python train.py --n_layer=13 --d_expert=64 --routed_scale=1.0 --balance_loss=0.0116 --lr_router=0.00125 --vocab_size=27085 --norm_eps=1e-07 --tie_embeddings=false --beta1=0.9 --batch_tokens=131072 --dataset="wikipedia_en"
Below are experts of layer 5 (counted from 0) of a mixture-of-experts language model. Rows are named router (the router's row for the expert), up (a neuron's input weights, with its number), down (a neuron's output weights, with its number) and show model dimensions 0-127. Each number is 50 + 10 x the weight over its row's rms, rounded and kept within 0 to 99.
After each expert's rows: "gets" lists some tokens that make up at least twice as much of what it gets as of all text. This comes from a sample of Wikipedia text that the model never trained on. Tokens count by the router's weight.

# expert 115
router:45 60 56 44 52 53 51 47 68 61 33 57 38 54 56 47 57 60 51 51 64 42 57 30 56 43 48 49 49 56 49 41 53 40 47 56 52 48 43 43 51 35 50 51 49 42 49 66 61 61 49 46 60 47 45 41 50 65 27 49 49 52 35 54 64 49 49 53 60 51 55 67 44 55 50 48 31 57 39 56 41 59 49 45 62 60 37 47 40 42 57 63 52 60 52 54 49 43 36 60 49 53 58 51 33 65 48 49 63 48 47 66 48 55 51 48 40 50 50 55 56 66 63 33 49 41 54 49
up0:51 55 41 32 42 56 65 43 50 48 41 35 35 40 62 66 46 48 59 46 87 54 51 47 52 44 33 52 81 54 52 37 34 46 55 44 41 53 56 59 38 67 59 65 42 53 46 42 58 47 43 60 36 63 45 37 48 43 41 67 50 40 51 53 65 53 51 37 61 57 38 58 40 48 47 51 41 45 34 28 50 60 60 58 73 48 47 58 58 44 55 68 45 55 47 59 52 52 44 58 52 40 43 43 44 60 49 44 50 41 49 51 58 49 43 57 45 41 47 59 60 60 60 28 60 56 59 63
down0:55 65 54 52 53 62 47 57 47 66 48 50 58 40 63 45 35 73 53 38 58 48 55 44 72 45 41 50 62 46 39 45 53 43 47 62 42 54 52 63 43 49 58 51 35 69 53 33 64 50 53 44 55 66 47 45 42 49 42 56 52 52 59 49 54 61 43 54 66 52 35 51 51 35 74 42 38 56 45 64 49 36 52 60 51 47 35 62 54 31 53 62 29 49 48 76 31 46 46 50 43 49 43 62 47 54 51 45 55 49 52 48 70 54 44 46 55 50 58 54 63 64 49 48 65 44 51 46
gets: "–", " (", "-", "/", " \"", "("

# expert 212
router:71 54 49 67 63 58 41 58 66 49 42 43 42 45 58 45 58 47 45 49 53 62 49 25 66 29 48 62 68 49 63 46 46 50 52 44 71 48 40 44 57 48 51 65 52 59 43 69 54 47 41 57 44 40 60 44 56 59 41 42 47 54 60 54 53 46 70 38 44 48 63 58 51 47 41 52 52 41 36 52 56 42 37 44 62 76 52 52 43 56 55 58 29 63 42 50 63 54 40 53 57 49 57 30 27 53 55 53 42 58 39 57 44 64 44 37 52 38 48 37 28 57 46 38 40 50 48 42
up0:70 54 48 52 49 56 54 54 40 42 51 29 39 43 75 52 72 56 61 58 47 53 44 40 52 38 22 66 48 53 48 66 55 48 39 39 54 55 51 43 45 37 59 71 53 59 51 56 51 61 52 54 57 45 39 52 48 66 56 41 43 49 66 56 56 65 49 51 53 27 59 44 57 37 56 42 46 53 38 58 48 49 43 65 52 60 52 39 36 33 51 44 54 56 57 49 46 36 54 44 34 46 57 57 32 50 62 61 56 72 42 73 45 46 59 57 58 46 33 34 49 52 58 30 29 50 49 54
down0:67 59 63 52 51 51 48 59 71 53 49 46 40 51 51 37 47 46 43 47 47 29 63 47 49 42 56 34 55 63 36 68 55 59 74 56 39 52 49 46 60 38 48 56 57 51 55 39 37 42 54 49 44 59 63 44 41 59 26 46 49 62 52 52 38 45 76 40 48 58 44 59 59 70 55 53 54 50 61 53 64 40 60 60 54 56 25 33 58 35 46 61 47 36 68 51 73 49 67 32 37 53 45 51 46 60 48 60 56 34 54 55 70 47 45 61 57 54 52 57 60 70 37 46 60 51 57 50
gets: " |\n", "\n", " \"", ")\n", ".\n", "==\n"

# expert 167
router:64 57 55 55 58 46 50 44 49 61 41 42 52 46 60 46 50 49 47 42 48 38 61 45 50 45 55 48 48 53 46 62 39 63 62 45 50 49 36 59 40 50 51 33 59 35 53 44 46 24 40 57 28 55 61 28 55 48 37 52 49 59 61 63 70 60 52 57 52 48 67 52 62 52 53 46 39 53 40 67 37 54 35 53 60 58 41 47 46 50 48 35 42 65 60 53 62 38 54 61 64 64 36 37 29 58 45 54 51 60 39 47 48 58 63 30 48 59 39 56 28 62 57 39 48 49 49 49
up0:48 30 52 51 51 33 57 52 54 39 45 60 51 32 56 43 49 52 36 46 54 58 49 25 62 52 59 36 44 52 49 54 54 40 60 50 55 55 59 51 64 52 56 37 43 69 53 64 47 46 62 55 50 60 44 38 62 50 37 50 53 48 55 59 34 32 51 56 34 71 55 38 49 41 51 43 44 61 53 60 36 38 52 32 51 38 44 63 51 58 45 46 54 55 58 73 49 55 59 43 27 45 39 41 66 54 63 46 65 57 44 37 45 46 40 35 45 57 60 53 52 67 62 60 61 55 67 51
down0:49 44 57 48 43 38 74 56 49 41 50 45 45 58 53 62 62 44 64 69 55 67 52 47 36 49 59 48 57 29 59 57 49 45 46 69 53 48 44 43 52 48 71 59 48 39 53 63 48 42 42 59 40 39 55 42 48 40 28 58 46 57 45 30 49 36 73 48 63 44 46 48 54 46 45 46 40 56 49 37 49 72 32 53 69 44 52 48 49 44 49 57 40 46 67 32 37 39 64 38 49 53 42 45 47 66 42 45 45 69 29 45 45 39 67 51 53 55 46 48 57 49 59 50 41 49 24 57
gets: " in", " |", " at", ";", " In", " on"

# expert 72
router:68 42 73 55 52 54 63 45 56 40 33 40 36 49 75 43 57 59 40 36 49 35 58 45 68 36 40 64 41 51 50 51 35 45 46 45 50 47 36 41 53 55 39 66 61 54 48 38 53 41 61 53 48 46 56 26 43 54 34 46 55 50 44 48 51 51 40 61 48 45 47 65 28 42 53 36 40 46 54 48 47 60 37 48 69 44 54 34 58 29 62 49 44 58 55 48 60 52 37 64 60 54 53 36 46 49 53 54 53 46 43 49 53 51 45 39 48 44 37 47 43 59 53 50 32 37 42 59
up0:56 47 50 40 54 64 56 45 46 48 36 41 60 53 54 39 62 50 46 37 48 53 55 56 45 42 32 35 47 52 53 52 46 47 42 55 39 41 49 32 59 51 49 50 58 51 41 52 46 19 48 64 50 53 48 50 43 53 51 29 63 56 33 56 51 44 45 41 56 43 51 43 46 52 51 43 57 53 36 45 40 57 48 22 53 49 51 70 46 45 55 42 33 68 40 56 40 33 58 52 36 48 58 53 51 63 62 67 52 50 48 49 55 40 41 45 60 70 47 54 45 55 51 46 35 63 31 55
down0:44 38 50 46 46 49 41 47 66 60 49 50 38 42 59 47 67 46 55 36 33 51 58 56 48 48 70 45 63 47 47 62 43 51 38 42 40 46 59 52 45 76 54 45 45 29 35 37 52 42 45 56 50 41 39 50 43 58 66 58 44 59 44 66 45 52 53 44 33 40 30 49 58 48 40 45 37 44 33 50 56 50 63 38 46 43 56 35 45 46 45 74 46 37 51 51 58 57 59 58 39 51 61 40 46 40 50 41 53 27 50 44 45 32 35 46 44 71 60 64 65 54 32 72 58 50 45 56
gets: "/", " T", " m", " ", "–", " t"

# expert 95
router:58 54 58 42 62 38 45 51 57 43 40 44 32 50 52 52 63 30 39 43 45 56 50 33 63 32 45 48 61 50 47 67 33 52 56 36 68 35 44 49 43 53 48 54 45 55 64 59 40 57 38 50 54 59 59 47 57 61 46 37 43 63 44 36 56 56 51 57 48 55 46 65 53 66 58 39 49 41 47 46 43 40 54 50 53 52 60 41 35 43 39 58 33 61 59 60 64 49 30 55 70 63 56 57 32 56 58 52 61 59 30 54 52 55 51 39 52 51 55 31 22 54 63 40 42 46 56 62
up0:47 47 61 31 66 72 39 39 45 53 44 60 48 50 64 35 50 54 35 41 59 46 48 62 48 43 46 34 50 42 43 62 39 55 60 46 53 45 57 44 47 13 53 47 43 45 47 55 50 36 41 70 58 49 57 55 51 36 48 52 36 46 67 55 55 49 50 47 42 40 69 50 52 42 43 31 54 61 48 57 46 34 39 54 47 45 51 28 49 44 47 54 39 62 25 36 53 50 42 59 57 60 56 39 55 68 47 59 59 65 45 42 44 59 49 39 52 49 51 40 70 45 51 53 58 61 59 46
down0:51 40 32 52 39 41 70 62 43 63 64 49 66 52 52 45 55 51 49 49 31 41 35 60 54 40 30 43 59 54 48 54 54 54 28 50 52 53 65 40 46 50 58 53 56 39 48 50 61 43 55 51 64 54 44 52 57 31 45 30 50 52 51 48 51 34 48 60 53 33 58 33 47 60 67 46 60 62 69 56 56 48 49 41 44 45 53 55 42 51 59 46 52 49 40 48 46 43 40 66 57 41 56 42 63 30 39 58 46 51 51 48 36 61 44 53 43 50 51 47 51 44 58 35 54 51 78 51
gets: "2", "3", "5", "4", "0", "6"

# expert 156
router:60 48 64 56 67 57 56 54 55 59 44 28 45 49 28 49 60 42 37 53 49 55 53 55 57 44 55 65 38 34 52 47 42 39 63 56 49 40 30 36 61 49 40 59 58 53 47 42 46 35 42 48 36 47 62 46 54 57 57 55 48 68 60 34 51 48 49 55 54 52 78 55 48 56 47 27 47 59 34 40 39 69 43 41 44 49 40 54 48 43 42 30 37 69 48 47 57 60 42 74 41 66 47 35 32 46 57 52 49 54 42 59 54 51 43 37 49 58 46 45 39 50 51 41 44 35 51 67
up0:52 45 54 51 39 50 38 58 38 40 48 45 52 41 53 48 52 54 70 42 41 27 60 28 51 46 47 66 69 51 59 40 69 64 60 51 62 42 53 37 43 35 47 41 55 52 56 41 45 53 34 41 33 59 50 62 47 64 50 58 57 59 46 41 62 54 70 63 55 39 48 47 55 71 53 54 51 42 53 53 61 56 41 57 66 55 44 34 35 50 48 54 54 59 51 29 50 48 53 42 74 65 40 52 38 63 40 44 54 56 43 45 37 46 61 50 37 53 36 62 43 39 46 29 42 59 42 32
down0:43 60 65 43 64 61 41 54 48 39 53 65 44 57 36 53 47 59 33 31 35 64 73 55 46 52 50 44 60 47 49 54 25 37 60 48 50 54 63 65 60 45 44 55 58 64 45 71 58 54 56 53 45 64 48 52 50 51 47 49 49 42 49 45 47 55 47 52 38 49 49 50 54 48 53 44 47 68 53 34 61 52 47 54 52 35 30 50 38 59 55 66 34 50 47 51 62 48 53 47 65 56 49 49 40 41 42 55 52 46 49 62 53 45 53 50 35 71 37 52 57 35 46 41 46 34 60 45
gets: " |", " in", ".", " at", " of", " to"

# expert 42
router:79 52 49 31 44 57 46 49 44 51 44 55 40 43 66 49 55 38 44 48 57 53 44 56 57 53 35 57 59 62 58 57 55 57 49 31 52 51 45 29 59 48 46 62 60 68 46 42 75 47 45 51 56 57 71 38 57 62 55 55 42 43 50 57 62 40 48 59 53 54 60 75 40 38 43 51 46 55 56 47 32 46 35 40 43 51 58 50 42 53 41 27 38 67 43 55 58 43 45 65 56 47 54 36 57 52 47 61 65 39 52 58 38 52 59 41 44 32 54 42 42 52 63 41 47 34 46 49
up0:50 41 62 65 57 37 45 48 44 40 50 59 50 37 46 55 54 50 70 41 40 50 54 56 52 38 48 72 66 61 50 63 36 51 69 46 45 28 46 58 52 50 47 50 45 55 54 53 52 30 28 53 40 58 52 62 39 51 40 53 60 52 46 32 44 48 57 65 30 48 40 68 50 58 53 33 61 59 48 56 48 39 37 62 53 53 66 56 50 56 42 49 48 45 56 65 65 40 39 56 35 52 46 41 32 43 53 58 39 44 48 48 53 42 35 59 56 83 32 50 48 49 34 58 58 41 55 55
down0:48 50 44 58 53 34 50 44 56 37 50 49 48 37 53 47 49 56 51 41 57 59 44 62 53 61 56 49 53 49 42 52 58 66 59 40 50 28 67 54 47 48 56 55 48 65 53 55 51 43 52 49 55 49 59 59 64 27 45 77 39 59 67 43 52 43 52 67 49 58 54 55 55 54 51 54 50 41 74 51 45 62 41 42 47 49 62 60 48 42 47 54 50 44 59 59 37 33 74 44 50 39 54 60 36 41 55 53 44 63 43 55 42 30 50 57 39 59 53 52 54 54 11 36 50 49 39 35
gets: " a", " ", " an", " A", "A", " =\n\n"

# expert 55
router:68 54 71 53 70 53 39 64 55 59 45 51 48 31 57 42 57 35 40 41 66 50 49 36 68 39 57 57 55 45 51 39 44 45 60 37 58 44 50 48 62 38 54 60 53 56 48 58 58 42 53 51 38 41 65 39 70 59 49 53 51 64 70 35 61 47 62 46 35 44 44 64 53 45 58 46 49 38 44 55 41 43 31 31 75 55 54 51 51 48 45 42 35 59 48 47 59 33 44 58 62 52 49 51 35 52 52 68 48 49 47 59 46 62 45 51 59 52 38 49 31 56 57 33 60 51 44 40
up3:58 51 42 50 60 40 59 40 54 54 45 39 52 48 62 33 42 51 60 41 35 43 53 63 63 49 50 66 42 49 59 43 46 51 67 39 38 49 45 68 48 48 41 37 56 38 34 43 55 67 59 60 34 51 49 63 51 59 49 60 59 70 39 47 60 49 62 33 57 59 58 45 51 56 26 40 52 47 34 36 61 35 50 41 54 58 52 47 58 50 61 68 51 63 41 56 54 75 44 48 70 46 48 43 64 67 46 56 58 47 57 56 39 39 62 55 52 71 53 70 51 50 52 64 55 35 54 54
down3:57 49 59 63 69 35 51 74 52 57 43 76 51 53 50 41 40 57 40 32 40 45 56 66 56 58 73 50 42 47 28 66 33 46 54 55 72 66 41 64 56 56 51 29 51 54 46 53 50 61 51 33 49 42 50 59 50 40 46 57 51 64 58 44 45 50 58 53 48 57 40 62 51 42 52 44 44 61 43 53 62 55 37 50 43 42 33 63 44 65 66 54 43 50 55 33 54 49 47 56 59 47 47 60 57 48 42 71 54 56 31 79 55 59 51 46 67 48 42 57 69 49 56 65 41 66 45 53
gets: " |\n", "\n", ".\n\n", "\n\n", ")\n", "==\n"